Below are experts of layer 9 (counted from 0) of a mixture-of-experts language model. Rows are named down (a neuron's output weights, with its number) and show model dimensions 96-191. Each number is 50 + 15 x the weight over its row's rms, rounded and kept within 0 to 99.
Before each expert's rows: "raises" lists some tokens whose logits its average output raises strongly, later layers aside. This comes from a sample of Wikipedia text that the model never trained on.

# expert 14
raises: "1", "2", "10", "20", "50", "18"
down0:63 55 60 30 62 53 68 66 76 41 26 43 54 51 55 45 39 60 46 38 50 78 68 77 52 54 59 50 44 41 60 65 47 43 36 88 55 42 59 63 30 35 56 54 36 42 38 24 46 34 50 18 64 38 51 67 36 61 36 45 66 48 45 29 51 24 42 50 36 75 59 27 51 60 77 32 33 41 51 19 10 65 50 23 71 40 67 83 80 36 64 60 63 61 47 43
down1:55 47 14 36 60 50 20 55 20 54 49 52 69 70 47 77 54 54 63 34 36 44 51 57 38 81 41 66 54 52 14 56 66 51 55 66 65 58 60 66 23 83 50 55 13 60 58 96 52 42 62 51 62 35 70 47 26 39 44 49 34 27 35 69 79 41 67 55 73 52 48 35 43 26 40 43 58 53 72 67 64 57 50 42 40 62 48 61 57 60 48 38 26 86 40 47
down2:35 38 47 42 43 82 50 53 65 38 45 41 40 69 42 83 42 35 36 59 43 65 34 59 53 37 63 21 79 74 49 43 48 70 66 34 31 65 66 36 56 30 44 34 37 48 52 35 21 59 34 57 42 38 39 39 46 69 62 66 62 38 60 50 51 36 16 25 45 58 49 61 68 27 38 47 36 36 61 67 58 31 57 38 51 38 64 28 72 48 51 46 44 77 27 61
down3:72 47 39 42 41 50 35 58 66 37 56 23 56 41 54 49 33 29 44 58 63 29 44 33 31 53 41 63 27 56 59 39 66 53 77 41 65 67 84 64 77 35 75 43 44 44 40 48 81 36 74 75 76 76 45 36 70 80 57 33 56 53 40 52 40 41 48 34 40 49 34 52 53 58 33 34 77 27 52 41 58 81 56 41 76 50 80 51 58 65 43 32 42 33 48 55

# expert 11
raises: ", ", "–", "-", " ", ".", " and "
down0:49 39 41 43 58 12 18 58 37 44 51 54 63 65 46 34 60 42 59 52 20 41 30 23 58 31 27 49 74 64 73 27 55 60 39 73 56 55 40 57 27 47 30 36 69 37 38 61 46 39 63 38 46 59 41 65 68 13 52 52 58 26 66 59 53 47 65 59 46 39 43 74 44 22 84 78 52 48 56 37 49 50 34 42 41 45 45 90 41 74 54 59 32 29 39 31
down1:63 44 71 52 31 61 41 75 80 62 41 67 57 70 47 77 24 37 31 53 44 51 48 79 41 37 63 42 71 35 21 55 40 19 62 65 50 36 52 60 38 52 60 39 81 58 66 66 72 75 86 21 78 42 39 74 46 46 41 45 72 59 62 55 63 48 45 59 69 41 48 29 51 26 37 56 58 78 57 45 35 42 47 54 54 45 74 41 55 77 12 26 50 41 51 46
down2:54 63 33 48 43 51 60 54 50 52 66 55 38 51 52 74 65 32 67 53 44 61 28 68 18 55 31 51 68 42 28 55 70 55 57 70 59 50 48 34 42 63 41 67 43 30 44 50 51 64 49 47 53 46 16 59 51 57 52 54 46 44 41 47 42 42 62 57 30 38 54 61 37 41 44 56 53 68 55 34 19 26 62 54 50 60 59 58 37 45 61 37 71 56 21 50
down3:67 47 66 56 34 30 38 30 58 78 46 35 62 88 38 47 32 60 62 93 04 42 28 59 48 60 56 71 61 47 54 62 68 59 51 79 72 75 59 59 57 34 51 30 48 38 54 51 46 43 44 45 33 60 80 50 59 38 33 39 63 52 47 63 66 56 42 55 57 45 78 16 62 53 80 38 50 56 31 23 30 49 39 51 43 59 58 50 50 65 61 64 79 54 48 48

# expert 0
raises: "\n\n", "\n", ".", " In ", " This", " These"
down0:48 89 71 58 71 44 59 36 25 46 66 47 48 43 71 38 47 52 51 59 43 59 64 38 63 32 52 66 35 55 70 52 55 54 19 61 52 74 26 28 47 28 42 55 73 67 52 39 33 60 46 65 14 24 59 53 52 54 61 40 46 60 39 56 45 44 50 56 50 56 80 47 57 49 51 43 39 38 49 54 53 25 76 65 56 51 63 33 63 52 45 38 45 65 26 43
down1:35 46 58 84 49 41 17 55 31 43 23 52 54 55 33 54 54 53 30 35 74 36 41 31 57 59 30 47 32 41 62 60 76 25 50 47 28 45 44 52 33 44 26 27 61 58 75 76 73 57 44 26 32 87 27 35 55 43 35 62 56 64 77 36 46 48 75 63 60 59 68 59 44 35 71 09 90 63 49 39 59 52 18 76 61 45 62 38 46 44 67 32 63 43 48 62
down2:63 78 47 48 28 32 52 31 62 32 47 54 39 29 41 57 34 48 34 41 38 51 49 53 50 36 42 38 69 73 45 55 41 43 34 59 44 54 40 55 49 61 77 58 52 60 53 47 46 34 39 56 50 24 38 66 47 23 80 32 41 19 51 29 77 51 70 46 53 55 39 40 93 63 56 43 50 47 70 31 54 48 31 40 47 39 47 78 54 44 75 45 38 40 58 70
down3:75 48 49 58 55 30 56 40 59 80 36 34 67 27 64 49 52 44 56 59 43 36 42 55 58 36 70 49 52 66 36 49 49 59 43 51 82 78 55 49 47 53 23 41 75 63 28 78 23 66 49 48 51 53 34 61 59 22 61 39 65 47 32 49 54 37 52 68 46 36 36 54 62 45 51 81 46 54 42 20 69 56 53 40 50 64 31 44 44 48 68 31 40 39 47 63

# expert 7
raises: ".", " |", " | ", " (", ",", "\n"
down0:42 73 55 45 46 47 66 51 39 49 94 84 26 41 70 46 48 63 60 52 55 48 43 40 51 52 67 54 52 46 56 61 50 37 87 61 36 56 49 60 64 77 60 31 51 62 68 61 52 63 51 74 35 49 31 19 37 60 74 37 44 79 42 54 43 57 40 57 44 40 63 56 49 41 57 44 58 75 52 40 61 49 50 67 27 59 47 37 50 30 65 39 28 39 00 57
down1:60 48 49 42 50 51 64 54 31 81 48 56 52 28 56 42 69 72 44 54 61 54 64 81 67 41 48 47 45 49 31 29 81 72 51 49 57 88 67 18 59 47 60 44 26 25 76 41 45 52 41 95 58 57 63 59 88 39 49 53 40 55 46 46 53 33 49 68 47 49 59 61 42 47 33 44 69 17 35 24 28 58 48 71 46 38 57 50 29 75 55 47 47 93 57 35
down2:65 28 52 44 31 68 66 53 18 53 47 52 75 46 72 38 36 66 58 51 49 27 39 42 92 49 54 56 36 60 72 27 43 81 52 84 32 68 74 70 41 45 41 62 27 54 62 99 41 59 63 45 42 45 51 49 48 49 62 73 46 35 44 74 35 55 40 47 25 36 57 54 63 38 62 59 54 21 35 66 49 60 62 33 30 73 50 54 53 59 20 39 40 37 50 40
down3:26 54 62 52 51 64 46 40 53 49 37 69 53 58 59 31 51 56 34 33 70 29 65 45 53 57 57 50 64 29 64 53 63 62 53 53 40 54 43 46 45 28 57 83 82 53 41 42 71 37 61 76 48 39 46 75 48 31 57 55 45 58 81 29 43 63 29 48 56 57 51 68 41 40 49 76 70 57 53 60 56 52 34 61 64 60 46 50 55 55 45 55 51 67 65 31

# expert 13
raises: " in", ";", " at"
down0:37 66 46 55 31 85 55 52 33 79 56 65 59 50 51 51 06 51 37 65 69 38 34 36 60 48 73 22 56 64 38 47 44 28 47 62 73 24 21 48 45 38 42 58 55 56 51 45 57 37 25 57 47 72 32 24 32 31 62 74 55 45 62 60 47 78 54 78 76 40 53 34 53 53 65 54 56 61 53 73 48 54 52 24 52 41 65 37 46 84 70 43 47 40 61 53
down1:43 35 48 50 83 39 59 55 46 51 31 56 43 36 53 46 52 55 48 60 54 41 25 58 71 58 81 71 65 57 34 41 61 38 77 82 63 30 52 61 63 59 49 50 27 49 84 46 24 36 36 46 50 50 61 49 32 56 58 44 59 37 70 39 82 56 35 51 21 65 62 51 58 81 54 68 59 43 33 72 45 38 28 30 54 38 13 55 42 59 75 48 50 78 36 31
down2:51 27 70 36 37 59 50 59 63 51 48 69 32 47 68 39 28 17 75 52 39 47 54 44 36 31 38 72 56 21 52 65 52 52 58 28 75 49 56 65 62 65 53 54 71 46 60 39 56 67 55 68 62 62 51 41 48 28 44 60 80 41 39 70 46 46 81 57 66 67 61 65 48 66 43 58 32 32 54 73 71 40 60 60 59 50 77 66 58 58 51 33 48 19 90 54
down3:54 79 43 42 40 39 33 37 51 44 23 27 38 55 59 22 65 51 39 60 47 48 42 66 33 85 49 59 53 24 67 54 48 23 76 33 65 43 45 72 50 69 59 50 41 49 44 69 53 70 04 71 46 42 34 45 55 26 34 76 43 38 35 61 64 82 26 89 29 44 39 40 44 64 17 44 60 36 21 64 50 56 37 67 36 30 44 54 57 34 68 40 73 39 56 47

# expert 15
raises: "The", "An", "F", "In the", "In", "===C"
down0:53 47 39 27 60 57 54 59 60 59 70 41 15 45 63 48 65 38 62 24 45 43 61 08 67 30 71 73 67 57 57 60 43 58 33 47 62 51 50 22 49 39 37 42 64 45 31 59 37 44 36 44 59 54 50 56 63 59 31 61 58 46 60 47 55 61 23 88 48 68 64 63 49 43 56 45 45 59 76 40 48 68 33 48 57 46 63 54 41 42 28 40 54 50 61 15
down1:38 43 46 62 53 45 32 59 63 57 37 63 16 72 37 67 53 48 42 35 50 59 43 44 50 50 69 66 50 48 50 37 52 57 73 59 59 32 55 58 77 21 61 57 43 50 52 49 53 65 60 39 46 35 57 64 35 22 33 50 45 34 35 63 40 53 52 56 40 34 56 49 65 46 67 36 49 48 99 39 62 43 55 66 55 54 86 82 19 70 31 48 49 62 53 60
down2:65 53 79 42 63 44 44 43 38 21 42 53 39 52 43 78 42 20 12 34 59 37 45 73 48 48 88 57 45 49 51 56 43 64 27 56 46 42 57 53 67 38 51 62 43 47 49 28 89 59 63 57 59 60 76 42 44 60 46 41 40 51 54 24 21 32 36 51 83 61 43 52 27 52 44 45 58 56 39 47 45 62 60 53 56 56 61 46 43 50 50 55 57 43 43 73
down3:48 41 61 60 49 30 84 48 27 20 52 52 65 58 61 33 48 41 56 42 50 70 48 36 36 65 54 51 48 66 53 20 38 48 39 50 48 58 69 60 13 32 60 49 74 58 33 50 53 61 60 78 25 56 61 53 82 54 52 34 52 43 56 71 52 40 69 45 63 40 39 68 57 37 22 42 51 83 52 46 29 74 72 53 61 42 47 46 39 59 40 50 42 73 43 37

# expert 1
raises: " ", "=", "c", "O", "C"
down0:51 60 44 22 51 56 46 47 71 43 49 32 64 57 23 53 47 70 63 48 44 59 48 61 24 57 52 30 51 35 54 41 36 39 97 56 56 64 33 66 39 17 51 35 38 49 59 58 22 41 49 04 73 52 55 28 58 47 86 48 55 65 45 46 42 53 50 48 52 68 38 81 47 66 45 44 41 30 74 49 36 61 66 36 58 68 46 42 61 50 22 31 47 53 39 42
down1:61 47 45 52 46 75 47 59 71 50 49 53 64 45 36 48 34 32 65 36 39 41 60 61 46 55 68 44 29 45 63 36 61 57 37 93 53 52 31 46 38 69 47 66 84 27 07 47 36 62 59 73 57 55 28 55 75 45 29 32 35 73 24 40 46 52 57 66 48 31 60 59 45 38 47 60 39 69 55 52 40 74 66 45 15 40 66 56 46 53 29 42 32 30 24 63
down2:52 80 34 46 65 24 74 17 58 53 69 54 60 39 52 43 35 41 47 52 49 58 83 73 64 40 10 31 27 57 44 61 57 35 25 64 49 64 53 55 55 59 45 56 47 60 23 43 32 59 66 70 46 64 49 49 54 59 57 47 55 56 54 40 54 56 44 67 23 52 51 53 25 58 26 44 49 30 75 49 83 51 60 51 91 53 29 59 70 56 45 42 55 76 31 75
down3:46 62 74 55 69 85 66 44 50 50 69 40 56 52 53 53 37 39 51 49 56 40 54 29 52 33 50 73 37 62 51 51 70 43 53 42 65 73 69 36 25 46 61 46 24 74 17 69 57 61 43 38 74 59 65 35 48 34 42 65 76 45 25 31 33 64 42 33 38 48 46 79 53 50 40 39 48 40 64 64 56 71 48 49 32 72 12 40 48 59 47 59 33 60 50 31